{
  "n_layer": 11,
  "d_model": 128,
  "n_experts": 128,
  "experts_per_token": 6,
  "d_expert": 32,
  "d_shared_expert": 64,
  "activation": "glu",
  "moe_layers": [0, 1, 2, 3, 4, 5, 6, 7, 8, 9, 10],
  "router_score": "softmax",
  "normalize_top_k": true,
  "routed_scale": 1.0,
  "balance_loss": 0.00631,
  "balance_bias": false,
  "shared_expert_gate": true,
  "init_std_router": 0.0296,
  "lr_router": 0.00162,
  "vocab_size": 4096,
  "norm": "rmsnorm",
  "norm_eps": 1e-06,
  "tie_embeddings": "early",
  "optimizer": "adam_atan2",
  "lr": 0.00325,
  "beta1": 0.9,
  "beta2": 0.95,
  "batch_tokens": [65536, 131072, 196608],
  "seq_len": 512,
  "train_tokens": 579000000,
  "steps": 4866,
  "dataset": "wikipedia_en"
}
Below are experts of layer 5 (counted from 0) of a mixture-of-experts language model. Rows are named router (the router's row for the expert), down (a neuron's output weights, with its number) and show model dimensions 0-127. Each number is 500 + 40 x the weight over its row's rms, rounded and kept within 0 to 999. Numbers have three digits each.
After each expert's rows: "comes before" lists some tokens at least twice as common just after its tokens as in all text. This comes from a sample of Wikipedia text that the model never trained on. Tokens count by the router's weight.

# expert 78
router:477492525438490476568517471555484459551465426526468497514524496456541466526556526476448547554521496470419544532449501469554470526492611498465549523443482473481445557506517559541491534539552487516537531524461479465589491560558530508461477476519449485500449551558461525492503481500476506529478424516490516511412470426484552515488480490398459503477490467522588567559538512492534520549513
down0:461547462468462503475542449516552435581517577491512550437495469476540571474538509494561541586523483495511560533474502461488590458460519573534488477427500464491583472564484453515534492510495507492598563525516476555588441486529487503479438460494522490524499484531580524495540453494484488463458475515410536519466492497532496486558525491556536532559479483538486497519452571471486463523524
down1:558487500534446502457430490571512460542464487487538512536470534475438517481468466473475550483549500542568503465511537454531429528464453540456512579434550563481515465496516448494569428470497537554457520513541539484598511466480484483536560466478491525429514461553502549569501523512507450518506595476501480567441482506519567501522522482572420472464557503526546441478472490558501491527520
down2:487462466438495444415422457566480494532418522579456526417505533528497451455514529550518487529600506503532446515500515574593519537516497592514504573456540522563492548500510540464512538496534547448489471481491471487485516463526542497571486524487521493479533521494503564518555438507503487464484505479465567532489440560542532516423545471500491505531455486508548451469504470496540500421459
down3:437493447566441549463517545499414460480456523466506441482489536453455484503497586516566517449505449452456513514434510436457504480530406504497470444541526482467451494461498434500446533476463540482470506539446488461493564549504457433579433522476531503477466468451467502458489556472502524536499443544517492446480527509510513562497559471591493509456470449440522484499481528422489516510438
down4:502504536445547429497510511492528512468534469469460511454486494436553485514441534482526463536516532369525483479500526560475551531501477535484488559522457545464460519524442489498512489481458535536546571508493504442459470475585495549557442459473537547549470511524524456518511553481555479472547502424574503512544457517547581611566514527466452496547491428514539563536449491453503484494486
down5:525543452458552498490510495528503454522531510493521520444440524400511528464480432569430509538596500507531458429469531423519538446586498474535464451526475488557471502528464476495417525494464566529572497482519550506510508525508491457456435501527489487523524574483489420509465525463534504517417504526495490526514470551455494543550472525440504572519526455462583447482417508505473513466480
down6:507533544552517504430539474510427550462531505496457432546438478557494439480510496522520525540393467498490487531524401547434523558512527527570494561481516471470540489545503490516496457496567521474441476486520508506495499487555454452464532494528526531409524492521456471466405518478486469503491519539471490465509539456520441503422474473553531467417514583536470459493581435510562497498538
down7:533475451531557498522506502485499413496574489453612490546522482592492541534542430517514458515530526478520496476475515502489531600512519437475476441507559525520606493512547560494472471548516535504466478508507533500510556558565516570510444466502473488505458485560508536539504478443453445461577478561534525440451573431490463459504482532494497483484459476480439474440513521479434516489492
down8:472474452514431454497473515561566551524449483487531473511458465504535471589537499519480492559402550470491554471437422535490494459523481525546498569540558530573518510501521534518523523457467540509525499465478505502555469471512525562513603520516530472419516514490514484470474487476441483515492452439540483453523478542494564482572522476406502485410502505583507494399505480484474475513463
down9:465528572509482527430519506471468523589509527470441512518485544425554442462563472453503577517508491517509504563460412516531414494493473508469579517513467500509517449531448499507499524493491464511532569505513483484500483465553419467513545474488610531521504472543434575511453551454539512503435447509472482505491455521493514501575512497493572528407482460559521428477479479486525459455470
down10:457446554525469513442517473488494537510504485534578554513539570622474496505523487484552498458394476512452519528509540506475435541464514466494480546527527528524496565484538502473425486511498464489446550483525548531502490506460475532528598515537489545447500475473447516474502507527495495513524440522490542419485523466545470471534588584575542458520531526508494467452509541557596458548542
down11:535470500510488603496505512482466532525520535487541526494473592446515471440483547558548481517475512498447602472504513434559529529558608514460427435484533405478417567532457544455442559422502495544513492534446471507546488449479501504481541495507517534489510517470462515497544469536458516463488506502524455547513479479534436523484516481486412525529480488451564550529501494570504510540499
down12:422505498468574514527529501463429544531461491505492515479432463520541523477506434494452412551470443501535441470521445517436522534523529473543438525486458562504552537561481441457484515410554495495507442524509473457560423529471532464427456506493525464462537528466541535488497533432498517469512454585492526505472476529498546548451520506481504488503531523569455428442451503495407541507508
down13:558524484459534483497476526447467471574439511546517433562523495515595513528527475466454528541453528490495494459495539548512485489480563532498549536507530476502468470474552534470491532503514483450570468445485547447600500522563487482451480525560555423452459484552421530521481496496507426503497482509474464457491580475478440470482433496437536532558518447513432530464557530558500489590506
down14:455542472466508427497488608530546522421526533435545528454482479540442505546527533521440470487479555526504511494472445538454475546561491554496423548509503461562541557427509502506520495495491509478469464500566557425527491485462432475477515514454499565503515452548545459434473501468452537489443523596548446445540530519504439525551512506518480445499497464560422485519479460475479516501468
down15:519511523433438479553564485488403488539445536483422519501478513504486449506514467455556433516545535485468485453507494514492549471506608488413564437510459483531478464518489518542536514517549560554472535474575478508488514496465550456497484530398479515522528507530519535523448544487508561529540513527419477489565545475529466507499470489526516547511419543586542493516553440445470550509514
comes before: " the", " a", " to", " by", "on", " an"

# expert 104
router:484479470404468535575491540438473416510499455487524467517491503473543532383455448532458476536517553458540573523451545515471505528567424501501534488449533514582490553501498480493446477537578463430565538484546483512543450537488503505486529521505538513504502539449441505535475466511521466507530529507497474555475448470513500517504558541539549464510497466417457535594493538476509575479455
down1:486498515518480507502436494519503521424502544557477502483470459444409522500438509523518599526454480508492427487483487503469460470576524559510450502528547549426457477495434628548536439441523525501513460523490493507513522472500474481499480543523445527539548534503502566485514582572523543457406519477532474473553481518488479537487462453490486464503532569493495544496513500425476393476516
down2:449525443489501508519506549456436448599552604547553549496520443486456515501432588530488567506470423531504530454505460465501484494544590533535530492481446499509489466524465592511517470502464466522472489577400503480531469511541451486502453460462457487453504533490538487496464496516478525531422492507518547508436550491507493552484476450464512461546538491475580445496494548473462474475454
down3:521511375487566513507475490527474459489545460488547487479468536461497547440512513464503509513442588502538522564499468462613502464537478531505535508529500550514544444455484535518459534577576521452526550477528495484566515501535518483485466502505491567578502542452531456484527489498522488447538496544523574474540466541471519509483512551569511545549477598574462601518514476474520486485542
down4:521485572484449488517472509449527545497495488469504527431538474535506442488522439541522418588527566478534503491539480568504497535447474516532531471543488549475466467507465439517468456511518501452463478493576572514447534503541476501492485564538518496526526445522472487513515470459538542570478517532481514546530522462506462472464505462532570520417558606596515599493493443581449532503511
down5:415441500449513464442552492486486481503488521514456515473589454536507552603545540496430469464578443527416441518493529485477478500471457468479523467527493400533474502578532432479488520554537431566503448485460453517463440515487524506505493514535548519504474520475464530490500467529484570568483461424500569560497526488479459472527555518531491458487505449485508490556506516475486478498407
down6:454476516475469525501482550451529512542414494417564505523452509527557512520573566473490515488508509582455442516541510465545495525534481518416480481577509493525460433484450514458510486443482492538480475494492554483499532577541519529490478484456456497599496486542478489425559514499494525428567543513523559512501452458497492519453501522437534567430473403519496468473435453504477422510514
down7:504566473508480500530537465479508440543501491491499525529508584525501590443502511480507459520509520525553566455495547450480492517456475530531480471485575472528494443487495434449424425469446497546540494534505533427429480514464484500573518396551469540524435457533491469525480465468494459508557544455512468537503510450547458506475474490506518533428598519496465456562550502585468545461543
down8:473501494489537532435477557444473436469484511440528497464474494541517496523518496491453529463505434498457508499558505466510489532550524465464420455463491538449485452544450509571508384521525503476531516503434542580555480473521476445438499520492546485498551500547582426533429552512556456549458507466460570485502496467544526436513560444530481548496487502479472457562500477457459409538472
down9:440523532493499556453471533509509559445552445545460468560551472585549500494503522515609558464479537447542505552482519530480580483513493494456511539475471434496529465497527520460510545558450461521456459535526533491493537439533513467479487390485454502507554519526546483512479502443488463429539449504620567549534493504459492478474554545559531462486517541485548528494499436556513491491500
down10:475529532514481482526547504481523542464515528511606404484503490510486465571518544495456529487451522437487497535529500545549550491534532479495438465551528565490528488414432489466469478475445427483499501488532519530544509518550556535494431463471513520550473578448439531462521509523517509477509562434533570495564468475572527546505519486533502528568513475448388525494501464515487437512416
down11:459505534456484481512555529465510499457477521550506512519486535607458516470510395495539411515531604469488516568578514490481503509419572470480481470488489485498483522488585480475467521490515553546502541528576476427557538546471498432536490491492486483515575529565483534511487460527482451511504512454483470574470526445501536493524520449456527473439563544499517496510527481502519622513461
down12:455504540532527501444458484418481497557465547515464494525465508456549457525511510467515407518520483502495471459520508449571503445512505537423518463503532462500436551501430522480439497497518490490529490526553516500552485577530479493497499554527467594430566548452464467521527543494443575491581507439497495492513499552476439508512520523571561556498519588533550464445538497489416488565472
down13:544453536496474477485472455523546560453589491514561493590526470582474567507443445480492520530480487425489507535538521482446471536466528528512490480488430493485540540485459525502605500499472506513503442483531515457461548550481471499505513454517501514478511582559509439533478521509505433544478484483588549475547439418534569526499463421364456507491531515467491515493487488487502475501521
down14:489529522593560449539468432518496553481489536490493432494469481507572504367507469533436449566540466507523451492493560562523545436554461485511524471486446523448523550481519485514519470462555465501476575461550558496508474470492486578518489480493574556499461507546450462465468568482549474443540556511478440504469495507494506492496514524580575454443536514490455545480491506525497473451516
down15:464585520463511497487527508504560557559488520536507488509392483472470498501490527500494444542484482464493502448560443489550479508402505515470509461530506460465488547538533507420453504513556536502500515495545451580458465497442479590541514537584538549489454499474512459570505486541481495492540521423437488475452532596465501544461483548507419523443491464464544468502449459536490483453558
down16:540476468434493503524544565498526476417546540509527485544508467464512407538489565449513482419503556472544481526483411403469496540536567534500504551563487513541499468467475520491533517520446504541525473503487489521520516486526524504494464496522463507472486486514542535487478482568516426486393495476499456521460538445511521535474523489477418554508516455515474619596462481424499444513544
comes before: "201", "200", "1", "202", "199", "2"

# expert 28
router:540550503530432522535551470506425532456531519532450526554465480490581537484521471455517529511472510519462584489505497560483509545516504563467530520503459469434465539485472445575532457500505526494476480584587533484590516513476513522548505476427462531490397563514546503498550508493488490447599483512512479429564501513536478488520445492471473542514505574552457523563503457447550476536499
down0:527409430475611484516568451534525467532528513557471502545478464574499515459517446528468533505569496553460510492439570509531547551489503517512433503468542475541516472494580514558512487434494492518503449559486513495507595437540487462469541568482529523484467518468457454495473488512614479517541524502454473539495464552499456440497452531504513451479546515476534560548515501493442499557537
down1:461422509535565484471540476446509477535462550527568470530431450582562520569481508630501440484437513474520457538414492463510480467475478466513512469555482550534517508539479518466423501518447571487487534447469405468443485523468469509493520544573466522525526520493454559466524486441508480531521497527492491525407557478495540508542520540461513463462492465514510529459544509530552510466469
down2:463505518461415461567464480553496445538541523543517458548489503547474543464567434433462448496512548464517556528510569521548444476465547427503497476486461511478482438523501502487474466469472436499490485461554535532458492519488562545531479519503477517457459475568506479452502528590561432509525568404533559519465572487500550490563502521483515494537552597537477502499480466515539568506504
down3:525517503521492501481536476550535455540464491437496488534474639530532462522503556539487557485477531514531489442465458461532511508467532468476539502524553495483528520453491590424454496621490479512526490487414459522534546508532437506474528492601485533523486503580532513462473484474458511545532532453437469459447533495450581465496473582454514457516482479487512542555491534490559481560484
down4:492493457515466499496478517515450504517493480527425550472428490473450479562499466490476492597542515455470575524438501484488539556566546545551396472469505513465557530474471555488494460490523501549530603557512567535452521579416520513514436540591543516478452581527552528494539490524460508518540487458492525544511541456488494525484515486553479490492429520540502531503428481521548461528493
down5:503497471423437477467475515459496542479434488528445575505450540466481465517506465578488406504483569487432514497465526504563545551608440512547474507573487481483581511468552439537538529506456481487437487424460475496504524496479516466487492524478554459503446500518534537520548474518429539533552527542510537519456580532442509491549530449503530490477511513468525576465434509455475482518446
down6:487534491506507565542530493573483483523479475471458534556480486508537538532560537572488507450429435564497487519507476530462486519473492474469403491480508565478550534585534454509586478524501532478453521518500475453539463560560496463505480497559505508572473521564534542536496488454508443503617551510459466458551497555496444531506548443546520496523498459518428502510553488422441481547551
down7:551494495538441515560520524508494517503515466448466528471546483427472471434514522494535489486542496537449532451483553412485559560509561611538512532528519517455536491483577508423423477503485497579527465518573509479509493506427569454546541549540476473473435460518472433507509500470533473486509525540473587486508498475423505498453525445469511564544538457436482536508496536437507505477447
down8:487506543432564422471481544482433480452449404514493459462509456462540437478476533543552494477530513507414492460501481453597498483438470519514449540485490581462491490453494509541532514502624466464491515490521520506459430498520449506524557501512501502498548483554472559529486509562568507546549544525545507538456523458517410499539488507444456520444523559499461493462529545482457532535502
down9:452514494463476537472456496530563509528536540587527504530462508477430491463540521487470441470495535472571420440447458524507547533504534509474529498476499517545445576479548553407551540590474555460520482486482456504516517493548468467521481504517442475441449476421459503572474456511466496418468482501556485505480461476461516465554585474528553490472497409466481481477543490531492540426473
down10:507477532497538511454487487562515475451512487491461507407470498611475481432537464506526546464532438473569464547535465495513455515470517428512479455530549535539494476504514494517479548451424494539453505437479468531507473514463444494509499502499504561548557450482534504508495568518507521454550502523491520595468576508535507524591407486524546482439477573429496551447427546530516467523534
down11:454444438454555574476479452530547571481498464462535505546484502458555519515552467501475545446519496511532509512465493525409537538435440513511492539480471519468556505499552575490484488589490498468457480467517515454443512501557502518412505540528538509493525507452508385493524555447451539504463453495570483504564557557466506503445519472477484530510520532501579410439514502512508427473476
down12:450503488507443438517489491526558491492576456514516486544407533503442498486497548533390498539499422500517390501420480493489452503431530497498515502503518515565552488527550520455435548450470564524563407537475458511476524479539493494553533555537430495517451502488505439436503461503518522546521468485477505454482496493537527470552455453537511487563469512458475534580521522432478469540501
down13:524486436475506542487484489481496526471478490474472457561456436556436440535521542547448431527554461494519543490485417469532549443536511484477450433522523484508451522506499560496510496543518534528565513457503478500516515536487496481520540513453384529497464489480515495464432462494517548500503493512490597475457496452434474434526434612525554493580470579429527553523506484523515553541470
down14:458483506501444493493440519530482511497526468489446456528513544541566517534475428433540538529496531448468462493454560517481476500486495491523584400446421528473489511455430495501579526520505490482473504429449517431485467467549464491529566462508466511538378493527481476484563507528565484534490485481419494543492469555457443483463512517498544466530496477580467547432561489510498492425469
down15:479537529491451482464550491491443482490470523538474475522411504490549518471480471520504452513485596508422559544511500539575575500494515462512449490583571523502442499482463483447438527532482480555572507611499611445462555438466506516538519499430470477555462527462491482495492493471488565519538487463426495505524500448463474472530465433456510556536492514525511524541449455463499541477522
comes before: " the", " as", " to", " by", " in", " a"

# expert 27
router:527462506444467548535495576516494522464565446471537440540508541482493554453443439540448489532529586473532540552505514566529541529482459528512495470543520525542470545484505511548517488510529459514566496469409448491510462562485482483469488508527520529567451548479415467549463496494539517503525529508539462432509530496550534501568543557563524482543445415425435461560540504447482496440476
down0:513502489522497517468487525560425491530504493481521564519557490563492524626443552487422547486448525516511466497495465502481493466572529460474530478535532513528523482475491519518528424503521614444460525476418490531511493459478489496569465458459490521429486469530598482483484519405469535484479466472483512487457517541454503550482508547417506505518545488415529474411435460492533452504488
down1:470456497574569532514496566486543502507503526519493431507449493488463478517532520502506518464548527506484384420556430542500463489567551485526496509432405516450448482474466604526534382485453525524515511437417518520530547514485504521495477501467463538486503488478537535445489534494561525458466513511454469521545467508505436521490461583462529494569497494445457488539484471526492429492498
down2:535453510455507504517538495523467527473424587506520508540481502546509494575505471522495612494406525507567490470459481464565506596579509503460555530453519539498553473477449485483518515508460608460466450490500476443472475435447515539480409456522474501488469468508586522527537469530498530482513557505534518518467601501548480519462528485480523520509457485548488490456414544523490464500490
down3:578557515394530546487532477605450501488469539550457489482484470548548463578439487516507532435497515435476489489485523509469560535509573522519496520476520465502502519507481512513525516484518542476412528457453476473549517510546552435493497453521516488426523445534517470507532553522466473487475474491478505460492382542445510463522497448547540458597468586545489521452465509533476476567506
down4:509458475588483486505488485447490461499574507526510519474536534501436496522533444456472519539529540475456489515485565526509415515450468468424499509486403532487468482513533488452480523424494518452561477493602427511507507452512528491530502453425479497541557406461506551451502525469487495539538467491480506545410606520474526528520485477554515490422496485410493446558454507485525525531501
down5:474509550583523481468483479537460481449376503569506519479482422564486525581478504533504545470518532511483476448519509532568451508534541461424459528561491498469530490529521434541474414571464622505463470514459434517523517447475562504513505542471453487470467446502462513519603480519473475449522464501526484491509513457485547459498492529497494549481519585517513479501474480499512450561473
down6:454516438419439560515489530535442553486546489554572487490483527545483481562432498455440509446519511529460530555472507468527498449512523544447517539542458500522478481546524537478479544488463468514548456475540407579458450545459508420438468411516471493542480467482461495491525470485503488472500491485546428562512512509497529560547497572525414444513502471404514481501502436500537478457500
down7:470473567505485461448478489529554520442486557511537496467467467509440445374508471540476502492500557550490463509481518474457469495475546462447414506466543510519450556541533492460507537507552467526524472505571489513477478479490504519489529562535471570539512531546374574526491473496512529451548504624494551500477486568477526457524489534534540450483474454529469512476522486439466589524492
down8:470499508492564501520525516520463417497450493546519524489444422525481499623483546478558625494505463547481490427493466459525471443530512508448576503520544518446501473583487582516531502483481585499453489531463551528532499490539446532517460470445439546483539557489594520404507521505462492512451490545505463449456508515529517513512496469460481478536537485491528485477478514513483428545518
down9:473442487531484501472456486517529592522600510495499456506528571396479503502522504554472439427509532436508518511496524523534570574500424508508520524499424483573533458467475464441503491521462381453531532505574503517467527492491533467496470490551534506576526483507441506517518491482513539475538553493550509505530511501549466435456547511510495570498420482487471545433525476466483580518512
down10:428472482592459494446434431539529585474468550496476559483544549580543570476475542480511501613493536467463527521501542520514519455484556496519537526522441535508493530494534461477554483503545449475541488467486552526457453537515447539503450482448456545437460409527524544460496512461481538525466534519550490505483449493509518463519481564550527505473538509510541543519436485512593554508458
down11:562488522504472532499580504521527490435558495489476555477492503470524528497492548503531516534512549541410548488494500473526524451537437509556496455620585435498501507581486461532491487492454504522455420526508504546493521527599476470467446443460508446526491502475436543502516519545431488436491554435502554553486577543439505414529524481503521494471467499511555551463433489481483512516494
down12:488534482478485523479521485514484406516481560510576476553508503500502564553527612522502546489478506495561462484541404455592535536550515483561543511513458593433477445501526560528512486565456555475502441535444492519512486483480428529460527500475518481462484514498564487423494529511548518475453483438526536450388473505506463540469497470418491520486520442464532490535513495473531472532495
down13:515478455503470484450511458504459526467540571537464506481468556527490461618554562473497610457506488501453456482516497480481494462496553520479449514538503482477457547583490544427486524527461513490467510523516504505509568485524499519440457544474444499478466493415543531480514495457495519471440496524508539461500483484584434542432488516472480422559492478408451477451411443483507446540455
down14:430461516558476459475476496474568495508538536551500525474546422554526539492497443529466523539463464454497488481546454581474428485407470512445486498540456525440524474527478545479506536483498536465451471400498493483494513479547580503469510416545507472485460541442497465467494473533415445455525504436451519519537485497499452521491424501467475483453498540495476404448490517519518445563430
down15:495464544558457516426474490500506544456533557514519531438466604513464514508552474473456544518476506457489483496467526530462520592497525597509567543417486517529453457497513494510430489549543520486530467505520502529540413479479505434479452527395589538491573524541517541563461567513475474507503513539453482538458568501532448554540512551477508491501508474434494558455503495495479474498539
comes before: "200", "201", "0", "1", "2", "202"

# expert 122
router:454531547524437501539518463448485559499487500528457511540501472449583552517469534540455552530484528493450501550452513446475452487486512552452506551509428473453427456525448511533547417452568483466460446466468502523553599507495560484493459464475429490520452465476522463512506491488486414507550480503504484469506459481519481490433584437437483461570521513499531471542466560431546485461480
down0:468502470525464432546486486551494522495511527503554476449479587512539468509537575512517436469531577527531496459516501497523426438583419565545500469548487483500470425491484473484535547494451463467498539464513582522531471538457493531569422482485494441499449504480400452481577431525517551507478527468424498467521467503478504507542535489513485464465495449473509515546439513592470552517490
down1:437502558463477499540425548520521489504519507489482407461544442599485493482514514470468500500545470543452445508505495547562556540513493498503537424572531549438510509490476438531447420502535535526575489548519418436435518531458534442566481523509527484520512469501475533503528547459552498487560532506479523527525450515545488427479500484446535535531477553532443521567525474471506494418560
down2:579387431522520431568502447523478367447490541457525588510490428525541422509490505537513497516461481432559480507457479516491542495486523559497502506582514535535500512506504505549523526489549552426504499508508517531445520468474425470492498498516547514493525468480488488478514523450494532396510466504557418576511574516533528555498537568465499506525453500482512466479508498517501471496489
down3:522551511424413515492533495579514503557538532476507508520504561508424531501456427535528520444456548445471433479556566574425544521475540578516514535538517542543451483568455533531450473540557564409510508517500508510457545498494503496533565547542512492486524512484538551492487524533469487503532486464467517526585529504540541464492482451475468479538507529468457532492514609527433493518473
down4:464475536551527569497496503484437505431576433557505484465455489468554469520458476550525504514487483553415444489500534523516499557479470554557479491472524445598515539500507486540510480484503599515505539469478557444511520482484518412497504482494569515519451528534450481536504505558482422511517417508505534486491430539566475523468508421474535539471523485449449489473413513559481500415482
down5:499529483439546529479523515510509488473487526484530456547485482562480469583479490510420519526500504440540535477518451482540565510499452464471482495488543594531494423454488542453515421541589478516460599396509524544485511542460506550550482494473482475496444434529477464499409531463516476452429496480531510490460588437497496483484522461485566512521542532545495516484553493539559541437504
down6:473431557566460514577595549471566486501457581526466478452462602511570535483464434535435557547518487507500544473529485497518525432500534516503565530510518473549400519474485518467562467479506490586486513504490504541495507490461531517489559550518495511510472489359455528516441533538537502519473552478478483490456444555528506502573507483500539470511481465507523535506493528520496451536509
down7:540558452521495447514547480567451496504502557488488530436519476445596490501543520499481534528557456525494551546441523500489565556451538614475467550427496488454504481517476484464493536478541496524430523561532540518470479547544472472563404488487500451527514510490527466472494501478495458479547512482530467487591569461474522471500485523451391537481549535485455530570549474434485540491498
down8:502465501555519467534542468491444484509450609449521501507511514586526497414422446505540446507499480495430476504534475549465403494508477455508465472571580477458491463538523523481475441490516460517532472529502491533468494522521493565496459517435491482465457522515491472473559564492508517404466512476557452450416434418423502521466442546520510475554493503504521475551523477499560497492457
down9:512532590479487517480505471559496567492512514531452464512551467393524484521472549469443493494486466463521486481420562501423543479506557587498507496519528470485468498491575481521474420476497460526533530454510496537521430454544443499502525537452470485503506500415645544541516510529508488616472493509491476425481527510544535470491514515551468472461548484525468516473534489499497559507438
down10:471501523480533540499474528533549484468469471541498419478483557501511500514526537466449569452483500491444455448542447506426478515527496494546527479481475499403461526479519433461471437531552489550535506551502561418469519496510444523453569479477469449496516486472481483505499484557546468578470514530469555455523484512518516457614448494529495535502549418563568490515590521600497483518534
down11:510472523490455476545518515397514556525494523542486474554590442456523494554504558526433505497476514495411458510475528482445457455492490493465499530524456537489463511543479487494506522533460467471513453497509517472482439517521556466415530530535490578545472496529468481507474571474566483503493515612491492463561502519484485484528483517489581582521616504553456462513494453530580453573465
down12:523467423503482456546460469546484398452474543393484552489527516518508504507537453531517427480514515496596500505547436473476467478511491519514482488581527534517500457528611517510482534478509515504492495560487432504526476498574445507476548477517490537468530495534479548442541501426489528432534421542499470502457624465494486576519465539524504475502492555494497497568544493464456501550506
down13:478515556511598482437492537567511468494500486445524488484547540562606465528579542538539541473513487382531460566492583487504467495522483507554494513549526477497527516503573496456528521521498506487463421479484470468515452473512528512567543466525508495527511473549494511428494507561492514499419491557522469422473501524481460525564564538457573423521544489452441496477477489521463466539503
down14:465450493526438476483545521466535461535515448470505475464491489461536494501486559453457494525523537481476422468582549570495454470442451535488478474473461485544481504508517601479431430510474474493424499512506452524471464524497563502482490505468413506553456502431492496477416472530471434480565500520510452493527495485574597476522429549541454469562599483510501492524426510523518477536516
down15:536470544521545559496545541440552542456480424525530463529562494412499514566486471481527570453430473460468525496551492562513526515528517517444459545589477479452522584479446456509529501491547549496490487523489414451513454506477527498528509497473488483500531424460482570520534449521447488554553488528505469463478495536483504476448435448473458518464565491452481497503539437512430479522602
comes before: " the", " a", " his", " be", " their", " her"

# expert 109
router:490514525514557514562509516552547580558459537487473593526445454454482573473517464517539526510427405488569547472509541531503403499472487538537536439456458505552491496520446452537500527463549467466473491525541500496508483450574499509493487527525505521585554518543539474497473466488436469492508523536558516510491559518475472480453437534551558556508509555497492522527437480542482580578516
down1:492539551445492441489447508484536560479521521494559497548541509474551493532525510438513435484451507511521530477486596523486502455498541577543578483475459495547488489582542547536474481520524460469432484443519432508527512417469525524466430498556512505501581517489494548510500516592493478518467532529475528568536465567541576486492469537501554469477474541517497493569546550539510599437500
down2:500468497517595561466503482517536472462486546550591496478466522588431527489503471476513509574438479455515527512464493478430415459474493505511419504475464558448519412507489559531456499523505474503468476446519417496470507565421556467538471505487517502448509511491516543594509594456475516505511516527477473539533484518490477492471524539440517536457478470541501508481544397477531554476456
down3:566486545488485461525485537504494430525504470549442510569454497523534476505479462489523533442496525449504511415434472477535446520468455471462477449479479559467579446474497420459510538552519548489576462506550460513494451452434528495524544486512616480515530498439550529513495495446482524516436540463549547512522446554437537510458563528485487564502571525567498523475535450527476564491498
down4:486486397501498562517474466529480439432531505441490492508522398458472487581500493487498453547561517461413503527560505501444489413475448532408458522515542561511535496519487513520509477460501448456468548464442486475541429510499530584511541447459522429448463482523538515524479479493496465443501489532495435477524472450487509471497502524520554520476497458468499431575496533508465405499544
down5:455445440494501498606531470459474469487515475547510490619479486450472485491559487455542563452467553545470528482623503486496490507536438475453549473474466496480546519475563507444490497493599453493480487479485567429520463563465472511550481475491447549536483468497460503586435533453549432471470497528533466455474474455479478559539498493562506455470519507518532466446476529506520476497486
down6:529450500485532512513499439497440486585509528490492598507465524590495544448502530454510518484494473515485438508486519454524496514451481495499426512548536536534503526496462447547577531507518593464559444473431440465535452436487560442522453522515491490437433523491524458521458546487523543498489527513520496459498561593512509420560507424495520422538475421483480466485523557538477494482480
down7:525511453487529514549484478544477482517498511490514494556544503492467527452514513433480434503505503568544507436542545520522488466430533475553476470484503505517464434523506570555425510535509603549523451425499493478490487459460456555424502532486522578507522463485510556570502524500509530449521535465529542499521507469469591528470525487545511454498487561516426513538515425630561507451435
down8:512579556568511513552505430482524398536533546499517470469444478459516509442514492486568500450499486529500543528403438541509485482520511470493481465581535510472460574534524462535569514465516557540454474557536446530525541482520470527544520419518560516439580458587524516503506485515511478488492549521549513443541495512423532494526453465513559551509480539470526536479486405482492486520475
down9:518500476490469537503484544549485497443538545524523426471551519540410503473517519506532429503471450459478495525505564489481524460473454525520566442551478534524545450505480564543526524488539540523496518475450544496395427426536464550466466495508506525519571512458517497503532451444525489518501524459550465499444461471508594520509508429528512532480469487519510633482526502531534395562519
down10:512498476492467534431506489508481531462461495517527562482541450467547512547586458489492551455397530535499499611454542500505517488533489497526538474503520437533588501517536441480490493505557432466554537584499434465491481519517430466558482522482493512464487572486526527487550486506526449424512509518455501490502497545368505488483503574530448552550496407481524470514480522487473442513485
down11:521519479457482509417396476543496442424539422479492450464581436527485506557537499508593449497528469553539511510453526432519457517501503537463479547479514473486529561513473474481505539516503513506565500455545543547534531497500481527427540535494578561573522482508476512463518438479483504547502540523553534582479553435485563515472491454533490487531547502509530532492466501500553590542440
down12:498527548465475547496457512500560480488518547481493509517557546524521428533478487461479490502443537501505471504459483491555519454496510585570467522476408498432474442521521530516420462519471494528466454482519521484453424570466510540510520472542525626471472539516555575553460516494472465463478580542500519595451549434514533511504496507451495480610501493526522416530477480532531484489516
down13:516482405508450500526492494517482467509490505484485569444524439437507487524535562534456583463516489537516421494524511566482490602588479495580519580484521479581519477495525505485522510541451553482517484491488453521479473478526482539459522508491471450452483517479490511430451472503549475587534397481496448459491438472475504528523538497550506537521553410436535403486534525487515473492479
down14:512443466511500520462493509486536452539567471484529499559477545508500521443465509496504431440534535515501484543506528449500515501486455564465461539441538569510503433543447501603545550510440465510502463503511448555534526507522492482501510443509527582501556540494473498509520447570492505433517609521506535503479499476512605454511473444579487473550536504456530470500484416513485427571431
down15:487520522517521561496488487519568564464496466539520478544521473442541521535482492508548442431560490479537538510464477434542476562491507467566455534522492469462540465510471488508465457494507490434454582509477599480518518525528599495431441434557528425537521551545494526551513438510475441465574499443514510560446499512442532512468500544555473538562457511530470529483492460550439451465522
down16:521504511486460503531457474454478540560507536453470582466503492490436482501514559466443511491515522506533498451507519552448476550397516538532515457523467469561509498493508524441468490507493482494546493466534605443484477475517492512519489530556501564511494487494482521542421468491556436478457464427461528507541491465452427408482531465534541544474535467556454445542437468571512553407424
comes before: " |", ",", ".", " |\n", ")", ";"